Weights of a small mixture-of-experts language model, trained from scratch on English Wikipedia.
Training: a variant of Muon for the experts, 268M tokens.
Below are experts of layer 3 (counted from 0) of a mixture-of-experts language model. Rows are named gate (a neuron's input weights, with its number), up (a neuron's input weights, with its number), down (a neuron's output weights, with its number) and show model dimensions 0-159. Each number is 500 + 50 x the weight over its row's rms, rounded and kept within 0 to 999. Numbers have three digits each.
Before each expert's rows: "comes before" lists some tokens at least twice as common just after its tokens as in all text. This comes from a sample of Wikipedia text that the model never trained on. Tokens count by the router's weight.

# expert 45
comes before: " of", " a", ".", " in", " well", " was"
gate15:489607569558584533466507455524483528593520601478404506464488570512487550544533531554501430542535589378525498501557445516471517543567522463439472451464487532492495552504424474527583449397467518482609446554549497514433487605524410529465470475556480465549590625514447508518463450592542466530436483432500564490532418419519592461508481458508530415484502442495542414401511445553546579518576490455454475503466569521479561478464515481523477498466437473546472531430549476525435528478482465
up15:523555517496465504462488455533517440425529503422534563502555444523509539422469502518446363551531508448484520499492488486471529496414573480496542473530524560528534535501507546464468470582447438450464545487523553354507448541529504497480406484576522554584525502549391524572506479517565560531500537484593465573485492438490516687537517546469478564515448480435402416521470621547445533501536497556510488406506531520554497608574519474450534479523556462574563485521507453559538544603493526
down15:520483564482497514506442514478500446531443522537515465464614501529488523474377477456497446579557507527477574510419563372502485496540518559494491516410504492602481462442435638502499561542507492552507473580472562515478550490582446476549547450467466481487548532582586442556481481478539363576535553499546432467548473474362501472520608599512531551569521595550485553450482514479519539459380493551502464449488471543500486530554389526477461484445480502530431494504526576525498458478551484

# expert 11
comes before: " of", ".", ",", " in", " and", " to"
gate12:521481585489538497513481496478505553459482434544547493570530513584579517556467583537442406476510482536392480449462379457534455434431492470438542502466456623573452510548538483523565423461493507487489530526491550524528374562396480441561444478542411491468477444446501554439513556512506489460570459529502486494586474501454483435526510577440536458510477414619494486542588497484620489473431469508565511533524558535455418514512383468541516464456543530503484544418481514452568528423474561
up12:437438453474543468592476492579481489413533589485500424497537504516529501542485483371489506549457520531486486587548526482501440460486561385494527500496518539534473487581593531549608449503491436505520517441500472533561406476501501501397421589489573478451455569457530570468464455438530509447548463590558501478551518553519548515496450412613462451527497492473522506629417485513558559538458532459521509431412500462530432500497448521456516521491510443450406486463446468529463421418376501
down12:399501518502547573527392486548510478473507419579515462591474447467505454504503508451445585424421448522504443534423485518533479463524561469501527437500534636482521511594426462481392572436519521398466431518521537486557541426437500523436468462563493473400516456548447513496428534529434447486576433529486452576518437576415427523535462497493511495471437487559483496504476553531482477456481583539552546424507428591540575463566466541504521530518468569550478518523390475559508503590449483

# expert 7
comes before: " ", "N", "W", "8", "E", "3"
gate1:510491417504482531409564531559449508421550418566588531483517486481451455509594547548510514490539588541583520490515461543450484547391541477530490463425484507537589554468493459394474520532486468401468509427470463464539514585505541514462530509479490448570525495579430474500546474500565529532482550483496542572470583461679615607465469488470494558512498421466473492531521487491516442570501578464502522478504531497444450470557567516459601499497516609371496529473507471457589534479475550
up1:471464507578466512464461448519551487406558491466587517514439549470512473507551467535490445450541529407574538486516508487548557551478625486509532484474436486437485492463484525401505552543481523474612473533493578483592471490466481577510575490461483462507558593492553525460456424496578506525544480518531514492483517528627539609457585398552509465474533435490460467519608445531469495535464478521499572541497449445395443463490554552588591471523483554425616567447509486557533444537606555
down1:463498482509496462552582458520493486525545463502486419494518510569443430530524489541520444569512435552512472481529478429469586492470476581501487530531536509434505477415434562547495483412471518445470524447561566519543444483476432517420447483618501517524454420450540503530429408548434438449516505517494429430461490471474515426493501521512483442398566495574412450460473527554564442642463456516509470493514581536546552522511436586394503527552542618571458393564530435563489508591559526

# expert 0
comes before: " and", " the", " he", " which", " but", " a"
gate1:573542437457508583519503470450499596478550475538484405446517470405497475475511595562533485487597505490515515476516455575468566489413450473490465488471495493521537465443504511432444518577495412425360451477383489448514448521504505511463466541448505467558531513663473415503500484542532491498470573544491462582463579484563538480486425521464527493517505528514409530469518450496513370563499555471431522483540471413470436449461556540416587507514448614508493440503401483519578492511456497
up1:563562510538541470462523402501583449446569560554554500496445558493531473507606466520499461462568523426486590526457507471577544585447587498506566434429442422551473413428498472456512529511553526459553531504561475473502425456538504530507542506463478496495509501501501530544477392527542483445503445499535500543546470441556489567438511387418570543453523462586484558498642468602381545546493455475451524621490495532528532501427530492566613511511441473462531534505499527477605511559499483
down1:499516495511561445514483521516530474591505429466524477558558550499455441569522375506525439553452420490435492511487522506446541423541509571517475554444613628428444557460550489489538510517518541463571544518534462511498519465477503490546489520543447556567581533448567472576457544491471513528502470479484411525474460521434473464420488608531525440513515562562520500458443488594521400521407529498579416559436594515496536471592496625446532573553533586504549446488620503524496497445555515